Weights of a small mixture-of-experts language model, trained from scratch on English Wikipedia.
Size: 11 layers, width 192, vocabulary 2048, 34.5M parameters.
Below are experts of layer 8 (counted from 0) of a mixture-of-experts language model. Rows are named gate (a neuron's input weights, with its number), up (a neuron's input weights, with its number), down (a neuron's output weights, with its number) and show model dimensions 0-47. Each number is 500 + 40 x the weight over its row's rms, rounded and kept within 0 to 999. Numbers have three digits each.
Before each expert's rows: a language model's description of what the expert responds to; "mostly gets" lists some tokens that are sent to it at least half of the time. This comes from a sample of Wikipedia text that the model never trained on.

# expert 20
It responds to: Past participle endings. Word-final endings, chiefly -ed, -ated, -ized, and participles like used, known, based, plus a final n in names (An-n, Viet-n-am).
mostly gets: "ated", " used", " known", "ized", "ted", "posed"
gate0:564449477511497564426464499496558424475544590517475539476461535470482473487539495520528497452611489453500519510474402500495475526469545492588469
up0:487520486494512500512429509547505490436511472482465470519480450515494475500524490464526404544547420484544554537544495503519435438479523536439477
down0:500558391473551487499490526523533465515510501515453427397491568521494535560465544473518538491448532456473456539442566494473492541525454563472484
gate1:541484418457464508525564500489560449470560457493532452511497535525498589469462482479489524519515533431503485462475511586514498464537486483498411
up1:507502480511469581523526417466562505429455525430511514513488446536565511474484458512527465457473502543507463495399451525534496454464526621515440
down1:538457482590500508468479500601493488528523509480466484573492458523480541488509391489520446487520529450506491489481493546467493522537483446580505
gate2:487521478518442496502464497523521443539578441517536557504519430546525449557482494562445536515480489515545488498477508479533437518474490509468475
up2:492428530492499431485568474485488485489486532512519487579488482473511492529556504499469529490565546476545504466525469564626519497449497550498459
down2:472443482505561502521519510529426521530483521442441488554537498524497517454542486454518499526426572533486495570529495435548529463471535491459564
gate3:452528561475448451556551499572556502491533560463493474451472478562535483466545461503498555452529495432542474495474499516533503524471508490473403
up3:532500546495486421493495438571522486550428568486474457486440540463510474505482489460473554469395525452557530460484488462491512505500499438494478
down3:477475445551451536512486533404564499500476440416515536541492504509455512460434405501538439469579618517481514456535443451453490534503480502495497
gate4:497493482503497518556481461596456488528517547547476452510484486504549494381520478453515508461506513511479518482501495497501509451478486510535429
up4:514517530482494497483486485397425534565490545444472499552514437531513529479527495466519568550477494504552517501506429520558544517550489567474516
down4:472489550533562511528496510435538500535526529433571510520512509502502532493479518494473435480519552441500534515457482506512547400513461454494489
gate5:562435527395490553483492514471531473509511525480533427549542528479521488531502470462522545474489500476427546582513429520490463465517478514538515
up5:535538475476468446580438486450506555536538515465435474527475477492514452547530499543501561435472528503474488507440524582512481467552487530515455
down5:422525472518448515520524537555432541504556458526472475474528485481505512518454563477467502534526483460498477519494517476536487541492544489571471
gate6:484580532425482499514533474540502597529604479529597471418499474550522483438511486475521560488563552513531470500448486513472534452477546530492475
up6:528500375516456520485454540554518474402490443496482520604479487458503443526469489504519409532485489539485513460512502509521435485444521451482540
down6:565497501478502477533557514537536508490521450549479428514506482408443498459500494457508474488522584498444503512499519497542556536489524518481511
gate7:473520499548479483567461602510463466448499521553437455493524503530505456430498480489538486440531528529465454504573553478506443534487421501466501
up7:435486502517483481582503449553507475430555580534411530556461473517518464468455506516492443521548563554537447477456553488484538510439525452537545
down7:471511506497484487434514524535418428498457481528482403528459522492562479571473483519501513490467511460526442444459466521567513478471475556505535
gate8:513488445454480532493431557535470433495546444513452478432476552480462512481519488494559468494479498488535462462567553482494410467569453562497486
up8:494477503408567453541528557509491470507541504491471513487463483439510533543535483484480546562444547445505501506500493545525510458518439547474618
down8:584457468546535479445475560509467536509540489479421478496514504472431496518494457493411421548467445488487497476552613479512503484590544489461581
gate9:543441455518498518476506480431541516494443442477492464632501440523500505476483471564538534580560480476512553502457548498517451562509489539496537
up9:513521542580546535471582475457478486510490518494518492461513463561520479511499479449519487461581440507509510512505470525521498564480473541549403
down9:512455470478513557471446496502501510474425466530494496525466411410487555460501534532470483472574517514474548543515598417486464510495548449517561
gate10:536424476496510509547505568535402461451516525482460410469494568509490502488572463488503492519535508547407525513504479431478533470470494416527531
up10:499512456530504441556509434485496543455476546522569484479509454566522552493568522548448489474517475505435451500554543519510502528511577515450500
down10:553463526502515475503536491530464467512526437545505520568482554543470471395513456513534493525470473545544429526482500491441450508459419497524485
gate11:483487492486509510479491479478522461554454494506463495384488611473491512514508461502511515518530508439582464534530508496540514527545496418461460
up11:478525496469525497506549494452514468557477468517541438443553525447465555415480521495459558587447472441493495504573578506591473516574485457556499
down11:524559539447475535540463497522565560470535449536479509594478481510516637418434553478517456487486505480478534491506484484538465504518449509611510
gate12:534490517496496499513487486580492449445525505498416455479494505526545486521504487489487480463446565532464508514450524515526554534446491535445548
up12:453528466569514469473519492611504495492571542521523437485536518437461504499485525457562461432564413464549422458521585417462454525502536451521513
down12:469504475551530471479475539521484525493492495557456513466539457537476579524475478516467469432515454452472489530481515577526519560509392487580440

# expert 15
It responds to: in and mid-word pieces. The preposition in and inner word fragments in longer words and names, such as compla-in-ant, deli-ber-ate, rece-i-ver, County.
mostly gets: " in", "In", " County", "be", "gar"
gate0:524517560436504475531482594500510519569476441517506567495464530507455465476504463412472473509545531490520537462541486487468448564522500542463454
up0:508436522517542463557518485496483481499454477523524514401515497573525501520491502540541510526500489500461452455442448556445546505513395485473513
down0:521504462521430477510521502496451450544504568463481473562460479530460475524519459504433565494480587484414504496463478540498521460464491570439544
gate1:506462484542488492554504509495561456572510527506500516414487508545439505545581443480463455513510534411533544513552491502554495567504473547474533
up1:453550489436486568535492496438470541505480524450489461546533495513510498449501499507482494503484498533474500384491477510524547434544484459493462
down1:418519458545495538478505395522472477553539459535498444525454533519522464464502436542498505469560490514499501504503496585516441506570412457489419
gate2:506478502460478502511525489519551496511531503523540488474520461537474538499587479516457546502568552509550579547481449491521485421520577547429464
up2:516568557522433580571470464490509510520483494452488536518503478457486505451416473492565506531512484489495443432534539537528495568477410493534479
down2:446506497479486445564497472469514438554477425478483500481532493532506543515467510505526528421561502496565522463491467474491483497597478469508502
gate3:477496496561490604445504481453491501508490489507513475463500487484426550484499469518482491488512519485519479461486458596497457510568491440515504
up3:511430465469432488555507473523510474458502531472515530516501504550475463530524514477557551465493467538541445570509537472552584549523509488481480
down3:515398484517509559421476528444467471496497501429421519521541464452430526436454470484452498521515542479517538449465511471535586459482502464451524
gate4:477542527472471559472533495508502441571482495473498466507515628473544502442499474482510515477505621486477454478533500478466446527446470448450586
up4:435433497463481485465536465483448470545545492474479419513543494524477533512463496384495484509446505521442554470443453486480487477413395495497535
down4:488478448508581481510529453481470516523514526527421487490541457452517435499467451496452576447487519495504438523433567498502494557562523517566523
gate5:552577564482469492451544454509535461480516514429592450506501500494511606537494455556499533463498505464484438514444522555441541411512499505427467
up5:460445413508440548538497562554548505517491488451514466607465540521505511472514528457450542464497539492551474487509582483566522542572500511436479
down5:518534457520439482497499457543495501527490441509506525464478542517435447522437507537466531500472429534484503500564530493493505484531545592487518
gate6:486554513505552483576548462456605453512479457492446490451461462502502492499476464517493580490560453563532510503492491457454531457451519462543461
up6:516564494489507479441504481512434526561524439513456545535516452500518549485478503479509537498428516484485467498532471515496503565518538505529457
down6:540500482504502457503492526481469465459485498376505504490500535478500523509435504472493462449531456484525469467536477530442531532521581620502537
gate7:564511550481512596473509501458539484513536432510541571518551474443423506516542453564488469494576545489528513503543396566471510499517501496494493
up7:496538462500465608530521521499484505499549462440552589537571484475510472541548482550490510554465518478469496494513521563483503615557504538506490
down7:538466415450482466488512512444500571505496504484552446441477498476468530546554486491531401511445523475453556468495552509509492504481516523460542
gate8:540456524413473579542478406541468470507528606491544493411499554519531540496534490448500562517464487471508511505468624492511492428518499484483500
up8:471517500518536458477538414498459479574523470510484486434451441524554447483442505479524526501515541445567438542514559437477410508488475525474498
down8:535524538473515471471501487448527481524484517440561575483510521532540458423502492525524551505513529507501518516475510490432497491471512520579497
gate9:433542547512464485510501557398464432509496518380485533433494528508419457495440482526483528516487554431454512511457572509423517533518473473503535
up9:495539542508453518532489455530525546542443492519583536512469410502528498449480504522461531430494461572497532519485624513533577503550563482461537
down9:539545506585597459496390506506495488535464534521508432560510493546554505502541535512457481487518471571525522445497521474504598484549582510453553
gate10:451547485516490555460498500510583446606494557507462625475488507510551489568491500515492513551486474508531432465514514490496456553546470503526515
up10:417482522466509476504470489523497500559486520532403500486525531462540475525529490570561503477469539517496489511541542469448506513436494440487538
down10:504523534477495484520481568446521475486454460474589440521471489482451509489566407548536505500497492469486412533505469486470507448525485465442451
gate11:470493522516529434482560484476451477566489510484520475440463479507518475493426499454507506500520507481532495476440497518523469539514479469477567
up11:486520497522482540512501534450563556494487429482489514580511516484481531523465529540432518533535497474503490504487588545437539426441503485480500
down11:547550451399501559436526533508501439514450532455524473534537458496462526470447497589511503495570465531550471592465434516539449414570483537508521
gate12:472490535498542506452503481480533464492495434524478468525477495533449589502529440511559549502488496529473468527477490491499476588459480448468488
up12:507457525459519523461510484497488573494562521416471436584533493503486551502475515458471415460454511415459506531504446509529483478459443477552499
down12:477485512458481507490417458551486517470476431404536523434498574482481520483517473534503509428451474462550494441516493442450546519561503465514512

# expert 21
It responds to: Past-tense verb endings. Verb endings -ed, -ing, -s and whole past-tense verbs in narrative text, such as campaign-ed, released, won, tell-s.
mostly gets: " used", " released", " received", " won", " published", " moved"
gate0:584525429512504547542521532513464489558482523503467473442502516525506559465490455527579443498580530466530454480492467480491484511467538503524455
up0:496514443476466507543486524474471503575470539487463492476544475482487463512552457511464452479517549437520508499494501469474470556460510488447518
down0:524448492466565490526546557528419509557475550552554458484538469561538495564569527521550519480443513524500524498466506470504423537457488568409520
gate1:481605521507418491450519518544564547535482494544477475423435492459489494505490487499539566595458543468575526519463526504573535460543479510501551
up1:489522471481536479529531545512426530447498505514574514595519502550508426448418533461546478560563578499438474521509480439551554489516473558543544
down1:511517512520499585442507519473483533497483518468455507488603473479508505524488340490552504520427516474512484496466512502440540478500433493469565
gate2:435478538489473516514473549462526442455498553465556468572512505558442561476447504563525571525438492500563493484485551417522545492572467531443456
up2:488455512566617475525524467458514494502515522479539471529504437538465584514498501488539459516472530481475569509543528502513567482493493496466473
down2:471476523526511417535513584496490533505550548474548466501468463532524497554541604506583500527431464533472537494507491498495474497443541511485476
gate3:498478523496526583433536540510526476561472521541509533485497467502468463540492455506518472475487563451525498521486491538513494465418490587549442
up3:540544397523526506499508519471516511457495484436543473548508520488391499521510490451511476491555498560462486471538482529467461528533473522522462
down3:437477504515483431476474488500543529508549530489524477475542429467464496522593667486520511571572474462538463512517436466514484536493508455514394
gate4:473419543516496499521521513523471486503492468505585470486527583537504524498553478571506544531480517444450504451475573450459540530528492454566492
up4:501542521507461540459445520495532488468507486571447517560453473450496490527496480556526577492547517422555472536460584440496504553498451458439446
down4:490470474514481526417565490610408487554476470442466529503518532471470450491472497507468464502516488497519545540563556547496488465474425487493555
gate5:469485524542460493493454490485477469551474434480478504501539495512479592526497482551500527596499519488515473485490553467492515568567545532470431
up5:506443515486469518460513442555519538446481495537513540437456519541549511466509515461463457496434451476539523493429482484522474489455496501520514
down5:494537500549419538520453454468541461474564444462527461616475540492449467490471281457510493483515455514465496504432511501473503519568529467531572
gate6:565504463470525516517435511526505525544563461478553505412455472485485467499530471511542519395406478377477490557493540518493571566463568491574484
up6:543561449619511488494433527425546488440462505519468541591516467432562420576503486470447528490447466506474503506486499474457496445553511539504534
down6:456387516496489425474514567447457499533506547493505472498537519384490441541501600517520534500483534526510464481497484434465543487419447426498479
gate7:541469488491467603509468470537459556546442539476520495530510549475481472513482453555514394535523518475467487482493523532532434538504509452551549
up7:566451513548470538507491469483507538542499513512477488476478524524435570399512510481495610506484504519584572493495462546454502464465472520470484
down7:564491426509497570575462470409533579540559514536468525468461513500533526532508476506494497456466518503526509509496511495501487449465516515535459
gate8:438424443475570518544475464486476502500529438466447455501458624473565464523464502486487495542432517481468454464557503481467430573537548484428475
up8:472551578480543493498441531477499515600527502467471484493500476555515517539469490499461497513522541460507459499537457495464476491549467482538561
down8:508525409495450512483481471482546520519530546515518529490599485509552527520505508521478457527485419456522410520499495495490520512435524500506493
gate9:524463521465511499537555519466566503458522458428484468581505559506508614497505514456475539496508525495510490446522490547503524514548444507462453
up9:417471484505462509483486471446454480476417416425574507447512521532512542511563497454511427490533489534480479471506472468513478429520512501512413
down9:444517549527515436445548493511490480419485586466528523476507479518500473535540557475490511518553493429444483495527483502499489523549504447565478
gate10:494596477508498518524496526458488523500527397440462524478475454487530559492506491540474495550484557537491542509543540527542506438477505508437509
up10:500473574459510491498515482501415497527429545436610501535565485533485572503453500480522436495502494587475432525497556500509477458515453573490523
down10:501575513457461430504558474452566497477489510482526522451509511495545513499469678545466489513530504543495447559526485519515492484503563480502499
gate11:428481532488477531560460502464470552549534455477451447421516546460520455543519463485536528488463518485579505482594538509431522489586524521491486
up11:513510474500571487550464564453507503456568537516518473513474441477544481547541496454457505430442527527475434461527596502521439464396488521495446
down11:501467519492499583489507441514588489488477426449491463472467500458501456586529386454483525465442462524436468484459534464546502476479530493485555
gate12:516460582482524526405527525505455472551493522537561512509575496559490499502528492469484531594451504535483590534517557484520437585450477482473449
up12:509545560573528474490437457491479565521501569525528484581574536556533483457583497483547513529486496603506521490540534499476472560503461571496552
down12:543468512464481393538457522526475505435551448549436555536433490479519524507467495503462472415499580524514451484569506541504519463520462465522499